Weights of a small mixture-of-experts language model, trained from scratch on English Wikipedia.
Experts: 16 experts in each of 10 layers, 384 squared ReLU neurons an expert, a softmax router.
Training: a variant of SOAP for the experts, 3998 steps.
Below are experts of layer 2 (counted from 0) of a mixture-of-experts language model. Rows are named router (the router's row for the expert), down (a neuron's output weights, with its number) and show model dimensions 0-159. Each number is 128 + 32 x the weight over its row's rms, rounded and kept within 0 to 255. Numbers have three digits each.
Before each expert's rows: "comes before" lists some tokens at least twice as common just after its tokens as in all text. This comes from a sample of Wikipedia text that the model never trained on. Tokens count by the router's weight.

# expert 10
comes before: " |", ",", " (", "'", "\"", " States"
router:115133144069119094115112165099207180133123128087058139153124185174070120156079131180143089150132178104135156148117103120133125131130119083161139103165153150128115100107098093139159142109097149169113114068127147090156202077080115113155112074106100156125174106126150132145181128148190142120131159191124129148140084129112101150084123206130179126143086167107095194088147072117148086120149100115063123152109130134055132110115120064122117109138093094130145071116079149087130157183148150
down0:194144152185129126132082097140083109142173136092163160129096159226158126093152140150119135076116144124127085108106088124127114065172144145098104087100125109100118092089124118161075164138121105072137190106112143141151132207149200062084143159128186116182174127096160154113091125135174119153079113168125129195146134092083098153154133150184086117154120116132092101101141124159137131108173125078151156123120153090098102187140152096101062124134146170110120111169112111183164143098142153
down1:163131162122174124111105059136163093126105088106088143149198047109082158114082122118106157140115119115173100165114214100171183115112146094144149168102129150161109102082103148159048127124070131129088112098114104168127130155124093135116150094104126109182094074008146154157133166096158171168106099116140082129109159101088120185124134110146129148073183101135112175142160126087119107160101130073151153107114140109191127146124168153163123160122116142141125155133167136131162091095131084
down2:110098094097143157136169137142142111140132130125076132117152128086122126118183113127115158102095090135124075088157149165150109102167124147140099179151103144094116088175152107106137191079139136156155173089218127105094126065144125047114099114091112109104168097151118131107114165254100177158098110111104153142155168084148157137245168126156122116121113104148155131154135138124118116092130139147106140128075124130132064158059077114153106125117108119046092125176135122156114121091128121
down3:161140150133091180184118098143131155075158167079148152133120215137114148074103092135101169114119134130076124121174114124120148110032119141139132067182138153161081158133129094148084150030173098126081128143140097102074113104136128154145104133133134105143105099115133111142113119134058163145120156145164120145093125123122100142167166130152130178127148097134137126122170163115042161095062141089089129134116162093100111094174103112125134163102191113191132113138103158158038112113075145
down4:128184132117071147109082162177150130143116183164083165180139106095137161099117150183076173176137161154209120170086137109118146086165076108071101122162150133118121111150110110121100152106107156160112101127139120132130135141120141130136099137176153184119159131122166156084122140155116146152163067166144060138141107140139165106188068080138168113168092152057113177098125109118066150125113096149134102160129115218093117123126170136158141073103183131159196125167115132153081120095168094

# expert 15
comes before: " |", "–", ".", ")", ";", "0"
router:155153098107099160154140144124152106129197140156132130153120103226178162064088113082109137081099110143133118127105094154185125148060119163111130147111113174116122127196139152150134109174090105129158132108123181134116095152106144117140148118051082129208136156107070093101152109110147053118134078122131127099125081143188100101090104144079180115084159094147101150145144073182171085157126164126164197097139150140157120176119130122127151126076173137146100136067094100112163118110159106
down0:062116126096171176117146127110214152151178128070137088124132095117075094105200119117079168094148128108090144162168128046136141120144106150121079120136123097123110161178056120159127152116165113136126098130156135092167130093144138103146149028128130114134119106090159159133111093159133144118149112112119089125140107148127137127122183121124100066104173139131142177108173164146094115073148139186142053170090134100161105108109056130120072120128105170132090102193144143160141156125126207
down1:108181128092176083117119118116077117066166149145126151177168163102085128190102183118073053154118178126097119110125139123103099149144106117113127017111113159233112141101147108094049111152116156114143102102146123179173107101110094125129123141131112131090109154140082089074106142143190122152125134177101175097106088135141133154099106128135156132150136099066136126093145103084094146087110118139078152117128109095093076095165100146160118133100065139134137107156188142134115090162166106
down2:113112120076119092126097104119126126135121131119080103088207105178134163109124133193106148133074078116105136172185083113121134178140105181115196171163128157147163137089074171095082150103142128125097136182101088117102118074134120055123144120113140100121109154109128146119175096113058125106126092136121169173098082124087098097099121118210079073117188110112076127089145098115123184101132134160099114159124089152092188123113081166099130139131059155155144182147145112107102125185131141
down3:113116120086119113154137112135140190098093117087075116141131167175050116132122122146177132076169092141074156109127150113072102135131137139148094148130138133157137123135117118095096178151123163116094145131108082178141225193172124153110090095105101153111149107144088131149128139141115175146102118079108136168122081130142129200183154151177070125130105140121063100105115152074131104114156110154148143152024155145088112145163154158103125092075170109129123162118135067134151114212097066
down4:180166144100094100134102145175126084160088115098142165079111183110176143160079127136060177101137122174122115074124126157131092139109104154175092164131104157128110105148193142104096145080104123129159167128160151136138039101092123157139133158139153092112167159179105130163144127140164118142134126106134129107080138158137121108126152076133159110122111183114238140127112112129150138111195109142062141156123186116078063106143104128058140059101075091089153158136201111096119139135142148

# expert 3
comes before: ",", " |", " (", " and", ":", " ="
router:117157148159114107118137068112136167097065127150074118072076126154118071089074125145119114091099099152125096143089192087171132144147147221155123157126092104208032129130142163128097194140089166127093137101155130142164169105135143152121148122164121100128153146165146093134114169134126094064158157176098143112126133105122117117130156197147181130157191042131077153103164119147131125071122158104077085107126133124192093119107136151136091153141145103115088153124109100103109160123126112
down0:125138099106123096150165094134109171138105135088123209068086095156172147150142160101076148094082099133188151097153135149116080076158174132171149062154102138140154172100164088103126116122160124172149142100141166143121133149187111090209165083055130132123159116071142097142151130105131211120121113131140069149130123150133146165170126122018121115122109094090093175087126137084166147131135155115138150157102090156176107183135150111168135139098103113086157128151138081164113136132170105
down1:160055109097123076061128128091137148115102106076153193190118156145145118137074119119099121146099106174091126126103101091203113162076164110168169159136134139162132142164064096121159149156106143155104157121102116068129122155170163157094122135195159120151107152081129136095093148121139220089101192141078117167112156080127128152153152193132184129148149104147178183132140134061123069140144091142164127141127129093127128102195113132152098123157117125153092133192099116143133128155099158
down2:077105092173066119116158107104090165051110079139153207134122138166126099095117120128155084211125133144158094139149061155111137144149097219093097080130128165193151109157162102089148115138079099129112131146153128093128057115083152139152130136133092162129147094124141146142108162101101125144156107206101141135112129165173108101119146176105126111137139140120099051139060125112138173125116117144183091161094110166108138089101127061101121135143170088160143097180148142148103069144111159
down3:108104158127134055185140073118153145127116124113138114105112173181143093126180107106107114114131086096149173161103129163102127128137140150097087142134168120164150123070111131099156159076051076103137116130188058121150117149178152186130157131165077150114017120118113150128117115073132076167135115139084141098098069112120123079143123135090105135124137190148091192073093190110082116137136133146113174106128078163159151117115079186072122140150127146098136116149177155101090121100108121
down4:139089157117062136110193164153215098089111125112128142119131147148135125118150130085176118119077090161115104091158120153199083136130163117111166131091101121051124161153064091112096172141103155126158131170134133157117170084078132146134117159103162158135190165109119164140115144116155155144093124104130148121132180088118087179177141102181069111085068124098160167123168180087097112124137060156119121135130131109108058055111083150092082096131118168159110089185129138125080133123125131

# expert 0
comes before: "\n\n", " The", "\n", " and", "=", " In"
router:194120126060104106137139127103145090133136116121078175151132119137203160096133170083091090127123108144085142133106101250213108143038112146123139105136131145103158126159116098105150113146169132086112128125121157127105085152120116125169192155145103170129173140106118154101104161031167087116127079115142141100129078148128110117078121081101189141115139166116127102145172113179141097142136182106191202126115124131107151109139098117129183122141126151112084164120169144117167100123164110
down0:164107136115201115139126187141131118097145113133106141116077137149066111123094108158139141152122131160105097125139186146095122138231153127130119100134150092103172107107121116164095156162102183063109099135116135094128101090088115091095085134136138119121165125040166171096185163111081084163120062149120160110100122076102178128132109107099115135075131083123094107162127100142141150108100144084132095156133161107124088100120178124190157107174115177086063166132182187136104093158183082
down1:112069110068092110165092140185125128124112071113105180121115166132101111143131113109145078146094114107155173129142121065145178141155154138126106114126099157141073152180135090137108160118199088123073130115145147098038193126149099120091096129175071147139164100138131106111080116160144093177090079087190101144138133160133122141092119111100158105090101175146084149066100072151136130190119129126180119150117124183143061077141088147140088116117117106127146139093157103196144164081136099
down2:049134139150135106111125174041183198102217111169077173108096115135059198162131128110118139168109121124136139074120156091118150097021130124030147102149162173137045148108124133123131110125115127108102124139159167122124135098086144108118111092162097148115115078111082144056144115190156142171101142109119161112169118109129129114119139153118072076129109150141104148124132114133141096179157140132141083131082145166156106136118099133138124152140129059153162157137112149165118146140122142
down3:142108158181111116145121113162121132192146125122116117140072152195127148142103161125170049156099078102174140145124158138159175117168090125145118176061160100172132187159097121158084143150099101120197102107174099098175047122119141126100124093090135140121149101122158106108166108165146097090144151139119110111138206134145109165146104101077050127156144154126157136082126170080126101130154145180127139170157094188088132051061126137121107101158106088111143134146153155159094089110177108
down4:140116143148093119133093162149121137153152162131126091122137184107093085137121109164168149101147092133179153164107074163153095162095168106092120067114139092101174129181107107134099076111091183154130127132125113095106137106079086108096114151140127184152163082098104054121129025182150155116138116038143111138170135115190150137097153113154155240127158126166154094086192093175183095121151150168121098151124145141115130155107122137138119125085169078135134088119138169138129158143129163

# expert 14
comes before: " the", " a", " his", " its", " an", " their"
router:151152111117108127135107113096095042194109089114080162149171168170131161106129112123153174140119170148123105141085102102157092146104120143111098080143138139140100136144111095147200118094161106140110151164117140152055091142136169119089142140092120134127159132081093166158134136114178053066143130159144155077087181150135106178135137117171133140135094182122111113142074099109122119072105189115131203146140166091126100163125123133203147084072170195147104152102163128148172162144099059
down0:172130146140136142165094176142151103119095080121144148129123043092106112157154131053083153123134083160121116120165177129149112078106167107093146173104103196183133163082091116082081109140112091117082114158084135114135165151113110145170143120104143134165124138110153153101111122153092095146173133136141095137116171111123110108121129185119142117189174180179071180165076166149114204128107155115095122151163176117136089148165069080204147105161076081141131119077158096122155116092108091
down1:086075127212169082110145151112143118102141144093170099144113134116104148077131140087096126155118108084095147156153125130118107140144139147123107141121167098105119170097097159135095146113182190120131115166109120163157164131118151144132096095174125109131136181122170165169120145136151140136133154114136138059111084119143092176134176104062160148146098192121041143087233166126158138034125073114150137126114103173067154090150104132181038093170131103099147147109157155109137148133119140
down2:149117160134121126075109107181098143096145112138182142149138120128160123102138176114134089079126113095071095119134087087084162144114087072113119104117183164090065163113095128164103131116176130136111087114096132165103134167131081098159113086099078108109136116116035148156108089120160149163080104117135190102193115126109181100169184128161120096144132113137137229112072139085110150134157151121148137151197094201132101160091063080151093121079132143158143096110101103129093138094121136
down3:135088119069148045088151166156195107145096088147120121147137102172132176134118078072196081104073152157087137148145113104144089133123156110112098106157160130201069122150131107147135141074125096133082118140149113143137130096131066117176104127128078124092123168152150136155125122140077104061101156175100132096090156133128121183198104135152081098138073123155130186178090164172033134075111148165140121143175147125100103171128119088148170136113105139174145141154133123114157127117130090
down4:148123161085081150168124163082097099181121148190107146141169069156160148105111164115131083135170104126151091129152102108158159156142072081136087153150096156162145216187090088105166121078138151147094149127192082134126134139150160068125107122125114158145147131125098172124158122159167149159138158146121099116132143168123102185133093153145145110082154129215106127100070116123139145181154070134115140158205106147075144122119145133175161061083111194136133161116111130140064120079146117

# expert 12
comes before: "s", " of", "ed", "ing", " in", "ly"
router:145153135154163117124108088164130097095128198133132125107095133110135055154121118043118129103121107217125076062182118139107106137168107195164158102132067118125180139047120147151094115180137158051136097128126139134096118142091158160139156146154145109115105131124082178120100048080171161151156147154077133165154124123099205102081118148149130100129155108109131067127164177096102097151110101176145108138134151115149133150168175135088125147132153180121144130064153088133155142102131123
down0:091174189093124193126110113122067113130133121134119088137136129131133185131170087127120093140112082079108167129165122133140110131187086135155141125141145095102099133128109081143167110170109133132172133095159070084066136156134123174084125136114132095098135125084089142118069126130178059116097140070156118125140115200105130106082060150125091092128170154112063198154060138097105075090200154092132206131138118146082160108149125129072103166123187103127149110104135128100110142086145116
down1:146178165087173123121123059100149114120066088101123097149147087126086116093123132129075165174108127102119099144127160135145143035136178139073146028080119183101054122085217160118061124178135127137119114106149111081128076084094186154108170122146094100110104126149135093111155087123159111094149103102147113132123153116146138139136142095134127106142105083090143136095132116199142160141131113094151163088123103123132182162159126137102123200148109135110151126123106153108072098179078130
down2:131170065095121161131162137118135120113131133103201154110138093076076120202143119138145106072133115168164129173138119141143154151146132053143112180121137184071126143083155128166137104176156115114169145125211128147095123079128129133125163137094114092079097145085162094107019156137168107206123129171198102102120133133139096114161153096162131136138117097125154178180112081131159074113147081128120128121148169122143149102162177147086167166117117144109132121182084108156109149102079098
down3:137118136073085113157150112079133123053092107125118162122157144143123152157157175133115125133129109126074126179066121125178098141101173126147145152126199147108135191115128069068130055074118167123111127132169119064133146088122175094124159106127194168156109194137128108161168122133124127142120081157103187133198182086180085126104099095106144159137065092176124158122135154140072165135102173086160174142117088137140152160142117174167115148165080098143088134120087114178106136152117146
down4:094184121159111103167135109069131144163107129117174123156164119091151143170139185110126121134181097123079114135098152083103128113082122154193090106087112134155156205124113148132156169154097141107139143102074138109150097152107196124122124111178102103099141127080134207151078146144128142155088090107106133146137109149136114067136091151166182092199149150127125091074154126136164118159127210123172114106132109088116127097166176073163163139175176050156157104129128077140196145161105117